config = dict(
    num_hidden_layers=9,
    hidden_size=192,
    n_experts=16,
    experts_per_token=1,
    d_expert=416,
    d_shared_expert=0,
    hidden_act='swiglu',
    moe_layers=[1, 2, 3, 4, 5, 6, 7, 8],
    router_score='sigmoid',
    normalize_top_k=False,
    routed_scale=1.0,
    balance_loss=0.0128,
    balance_bias=False,
    router_logit_norm=1.5,
    scale_expert_input=True,
    init_std_router=0.00836,
    lr_router=0.00165,
    vocab_size=8192,
    norm='rmsnorm',
    norm_eps=1e-05,
    tie_word_embeddings='early',
    optimizer='adamw',
    learning_rate=0.00357,
    beta1=0.9,
    beta2=0.95,
    batch_tokens=131072,
    max_seq_len=1024,
    train_tokens=699500000,
    max_steps=5337,
    dataset='wikipedia_en',
)
Below are experts of layer 2 (counted from 0) of a mixture-of-experts language model. Rows are named router (the router's row for the expert) and show model dimensions 0-95. Each number is 128 + 24 x the weight over its row's rms, rounded and kept within 0 to 255.
After each expert's rows: a language model's description of what the expert responds to; "mostly gets" lists some tokens that are sent to it at least half of the time. This comes from a sample of Wikipedia text that the model never trained on.

# expert 4
router [121 127 118 136  78 141 144 119 179 156 103 107 133 130 166 133 119 120 165 147  77 126 119  92 123 109 137 122 149 146 131  90  93 123 143  73 123 148 137 116 158 112 103 131 115 113  79 141 133 130 151 153 127 174 114 148 101 143 155 111 127 106 146  96 125 151 162 117 146 115 136 160 124 107 114 138 116 113 163 154 134 109 135 109 123 102  97 124  96 130  95 149 113 110  99 118]
Relative words, line breaks. Relative and clause words such as which, where, whom, whether, plus blank-line breaks, digits 1 and 2, and mid-word pieces like helic-op-ter.
mostly gets: " which", "shire", " house", " ship", " whom", " whether"

# expert 2
router [ 95 147 155 152 155 103 130  91 109 142 181 138 140 138 143 137 174 158  96 108 129 153 127 131 124 111 115  82 126 160 142 127 109 102 138 132 127 117 124 141 125 155 120 174 121  85 129 128 169 141 146 102 128 110 154 100 209 147 154 146  65 159 126  99 144 132 144 172 147 156 137  97 117 125 153 135  76 152 135 124  79 147 115 145 118 107  93 139 128 114 109 116 121 143 159 110]
Section headers, date spaces. Opening == of wiki section headings after blank lines, and the space between a month or day and a year in tables.
mostly gets: " County", "====", " married", "==", " Mari", " travel"

# expert 7
router [166  81 109 137 140 107 148 134  46 154 122 124 134 157  86 123 119 111 109 152 141 161 136 168 113 139 146 112 118 175 140 129 151 133 143 144 146 181 126 125 137  95 108 122  93  91 104  91 111 163 141 128 134 154 107 115 104 118 127 114 135 113 142 131 100 141 153 165 102 141 113 115 145 131 117 103 168 143 126 124 132 130 125  95 133  97 150 121 128 129 121 142 183 134 141 127]
Common suffix pieces. Word-ending suffixes such as -er, -ation, -ers, -ed, -able (venerated, anaerobic, Embraer) and trailing digits of years and numbers.
mostly gets: "born", "aged", "age", " original", "sion", "ations"

# expert 8
router [135 132 127 117 138 118  77 155 165 126 112 161 144 144 123 102 133 141 129 167 159 103 154 136 112 155 112 133 128 137 230 135 117 123 153 138  95 106 104 110 124 161 143 135 144 132 152 128 112 153  66 146 134  62 140 125 120  96 117  73 137 162 103 133 139 130  87  81 123 110 113 124 144 133 124 140 103 129 110 137 127 109 125  91 141 113 145  86 126 113 130 157  95 143 140 125]
Determiners after prepositions. Articles and possessives after a preposition or verb, mostly the, also his, its, their, her, one, this, not.
mostly gets: " the", " his", " its", " one", " their", " her"

# expert 6
router [ 84  94 118 135 146 154 134 123 118 153 123 137  96 178 115 128 140 104 147 139 142 127  92 105 186  89 140 116  99 109 107 137 147 136 131 147 121 124 147 104 104 113 135 165 143 136 144 123 146 123 105 144 150 146 164 117 118  77 107 111 136 165 100 123 151 154 125 140 138 105 123  97 153 156 135  92 115  85 135 116 109  82 137 152 143 128 102 125 115 164 125 142  96 125 122 125]
Infinitive to, prefixes. The word to before verbs, and word-start prefixes like sub, non, re, un, con, plus nouns such as called, due, member, project.
mostly gets: " sub", " called", " single", " due", " member", " project"

# expert 10
router [107 149 151 176  87 141 165  88 152 156 120  78  75  83 103 129 113 158 120 137 116 141 141 112 126 103 101 112 169 175 162 132 133 134 137  77 102 103 135 106 147 137 151 116 139 142 150 134 122 115 140  99 115 110 126 146  99 157  95 191 151 175 134 155 110 121 145 125  82 143 161 178 132 101 114 141 129 133 137 130 102 119 126 105  93  78 115 144 139 147 122  99 118  87 125 127]
Digits, companies, coordinate slashes. Digits inside years and measurements, the slash between coordinates, and nouns such as President, aircraft, Company, people, quarry.
mostly gets: " has", " President", " aircraft", " glass", " people", " With"

# expert 9
router [140 142 105 122 175 137 139 115 105 128 139  90 132 120 137 127 154 127  85 127 103 148 128 147 150 120 142 105 120 115 114 117 111 113 175 103 143 113 149 148 138 125 104 158 123 125  76 114 119  75 120 143 114 141 132 135 172 163 100 160 145  90 129 117 131 137 151 128 125 151 100 163 150 137 121 136 104 114 157 143 137  91 134 108 103 148 110 148 114 126 101  92 138 137 154 123]
Institution words, name fragments. Name-like words such as High, School, College, University, India, plus mid-name fragments (del Toro, Lecaro) and colons after infobox labels.
mostly gets: " High", " Go", " College", " Gra", " School", "Despite"

# expert 13
router [ 95 123 128 112 175 133 152 115 132 154 115 137 111 150 134 150 143 127 144 158 114 138 110 118 114 115 107  93 140 133 136 175 118 181  93 100 133 139 151 113 100 110 138 101 147 115 112 149 124 105 133 134 128 104 114 115 144 108 159 133 131  60  83 144 172 153 151 156  84 138 147  96 118 137 101 104  95 127 111 130 126 105  88 160 134 133 152 128 115 100 110 111  81 136 138  97]
Section markers, European names. Wiki heading markers ==, conjunction and or of, and pieces of French, German or Spanish names (Eileen, Eusebio, Liebeslied) and Roman or French topics.
mostly gets: " ==", " Roman", " Art", " France", " Kr", " anti"

# expert 14
router [122  60 155 171 120 164 123  83 125 129 157 153 162 153 133 148 123 122 123 106 133 140 138 148 125 133 118 138  99 141 146 144 112  95 141 120 137 132 158 124 110 162 129 104 155 115 133 162 107 134 142 139 121 185  73 114 123 139 169 109 133 152 145 146 131 122 141 132 158 129 119 128 120 144 166 141 126 152 141 140 178 166 166 139 107 115 125 149 118 138 135 120 156 144 142 136]
Word-final pieces, slashes. Ending pieces after digits or names, such as -st, -th, -w, plus slashes, W, in, and en dashes in tables and lists.
mostly gets: " W", "/", " Q", " [", " Group", " Fa"

# expert 12
router [160 140 171  95 122 133 122 113 126  77 156 122  93 124  51 136 145 121 125  88 160 136 108 109 148 142 128 208 129 127 119 121 194 157  96 135 152 130 122 158 170 192 103 112 151 174 113 120 127 147 110 111 118 167 120 119 132  95 148 117 146  92 114 135 112 157 152 149 154 154 111 129 124 143 150 155 125 118 156 140 121  95 142  90 139 127 139 143 135 114 180 119 187 167 129 144]
Sports career terms. Sports and career nouns such as season, League, career, Cup, round, coach, plus table divider rows |---|---| in team and racing lists.
mostly gets: " season", " League", "---|---|---|---|", " career", " round", " Car"

# expert 11
router [150 122 127  85 122 148 141 107  92 150 133 165 141 108 128 150 130  95 132 135 169 116  82 156 112 117 116 143 143 149 133 120 109 164  97 120 152 151 102 136 183 117 128 120 134 134 157 143 128 137  92 132 133 153 158 164 108 146 114 158 128 217 120 135 153  96 140 148 149 149 103 122 155  92 113  88 141 166 158  93 156 146 108 171  94 110 140 149 116 147 106 163 115 135 126 154]
Name pieces, function words. Inner pieces of foreign names (Schmidt, Nouveau) and short prepositions or pronouns like to, by, over, in, I mid-sentence.
mostly gets: " I", " Yes", " Dan", " Language", " Northern", " Name"

# expert 0
router [164 178 119 111 131 126 119 131 157 133 134 121 173  82 132 112 139  86 165 120 139 104 159 102 145 173 153 113 134 117 109 142 107 134 123 144 123 111 128 116 154  97 118 145 102  95 157 138 140 152  79  92 179 113 192 176 128 159 182 146 119 121 117 142 121 110 151 103 180 149 141 147 136 159 131 135 130 143 151 164 124 192 101 119 157 132 172 125 105 154 124 120 133 138 161  97]
Mid-word pieces, modal verbs. Interior pieces of rare or foreign words such as thy-ris-tor, Gug-gen-heim, unbe-li-ever, plus sentence-opening words like She, However, would, first.
mostly gets: " first", " would", " However", " did", " could", " She"

# expert 5
router [110 134 129 134 130 139 151 134 139 141  89 120 151 116 249 120 148 138 121 155 131 139 134 152 152  93 122 122 103 143  79 111 122 131 103 131 106 159 111 135 112 102 149 125 129 144 128  95 116 112 105 104 120 153 119 119 150 131  80 169  90  42 165 123  72 130  87 123 134 128 105 109 122 145 129 129 144 144 114 140 159 120 130 114 126 166 131 109 160 131 134 107 117 130 108 124]
Single capital letters. Lone uppercase letters starting names, abbreviations or codes, such as the V in McVeigh, S in USS or U.S., N in coordinates.
mostly gets: "B", "S", "D", "T", "E", "G"

# expert 3
router [125 119 108 121 115 104 147 146  92  93 132 114 114 122 103 139  81 147 117  53 101 121 112 101  96 145 153 137 113  80  79 111 149 147 106 131 130 127 141 149 112 133 139 114 134 145 113 140 142 123 208 145  93  95 107 125 128 140 158 124 142 125 158 119 139 117  91 126  96 109 171 126 102  99 138 112 145 110  94 105 111 137 120 176 123 146 130 156 155 130 161 126 142 110 121 145]
Word-final s, sentence periods. Final plural or name-ending s before a period (Owls, Alavés), sentence-ending periods and ")." before a new sentence, and year digits.
mostly gets: "\".", ".", ").", ".\""

# expert 15
router [128 141 112 128 124 147 102  94 161 104 167 129 107 101 104 127 110 127 114 152 156  97 128 128 119 145 115 128 143 117  99 131 129  67 131 160 169 122 140 130 110 119 111 123  76 127 168 111 121  95 141 142 161 136 158 139  79 126 111 107 124 143  89 135  75 109 138 133 169 144 118 117 104 139  81 166 156  91 128  92 143 137 121 155 121 167  55 109 147 105 132 162 149 128  87 145]
List dashes, election tables. List-item hyphens, pipes and ±% in election or statistics tables, plus word-final pieces of plurals and inflections (Graphics, scorers, doubts).
mostly gets: " list", " artist", " Rock", " For", " households", " listed"

# expert 1
router [130 150 135 148 119 116 129 143 126 120 130 136 152 116 114 129 111 124 178 120 109 133 153  99 122 159 122 150 141  94 157 167 155  79 138 150 149  83 123 138 145  79 109  87 132 134 100 137 126 147 114 125 134 221 118 171 171 141 113 148 145 120 139 124 146 104 166 122 135 117  84 138 123 121 148 127 160 143 123 127 105 187 154 106 126  85 127 158  98 129  80 133 166  93 137 149]
Mid-word pieces, place adjectives. Inner word fragments (Ods-al, Ško-da) and adjectives or US state names like medical, economic, Scottish, Arizona, plus spaces and pipes in tables.
mostly gets: " medical", " economic", " Scottish", "ious", " Ka", " physical"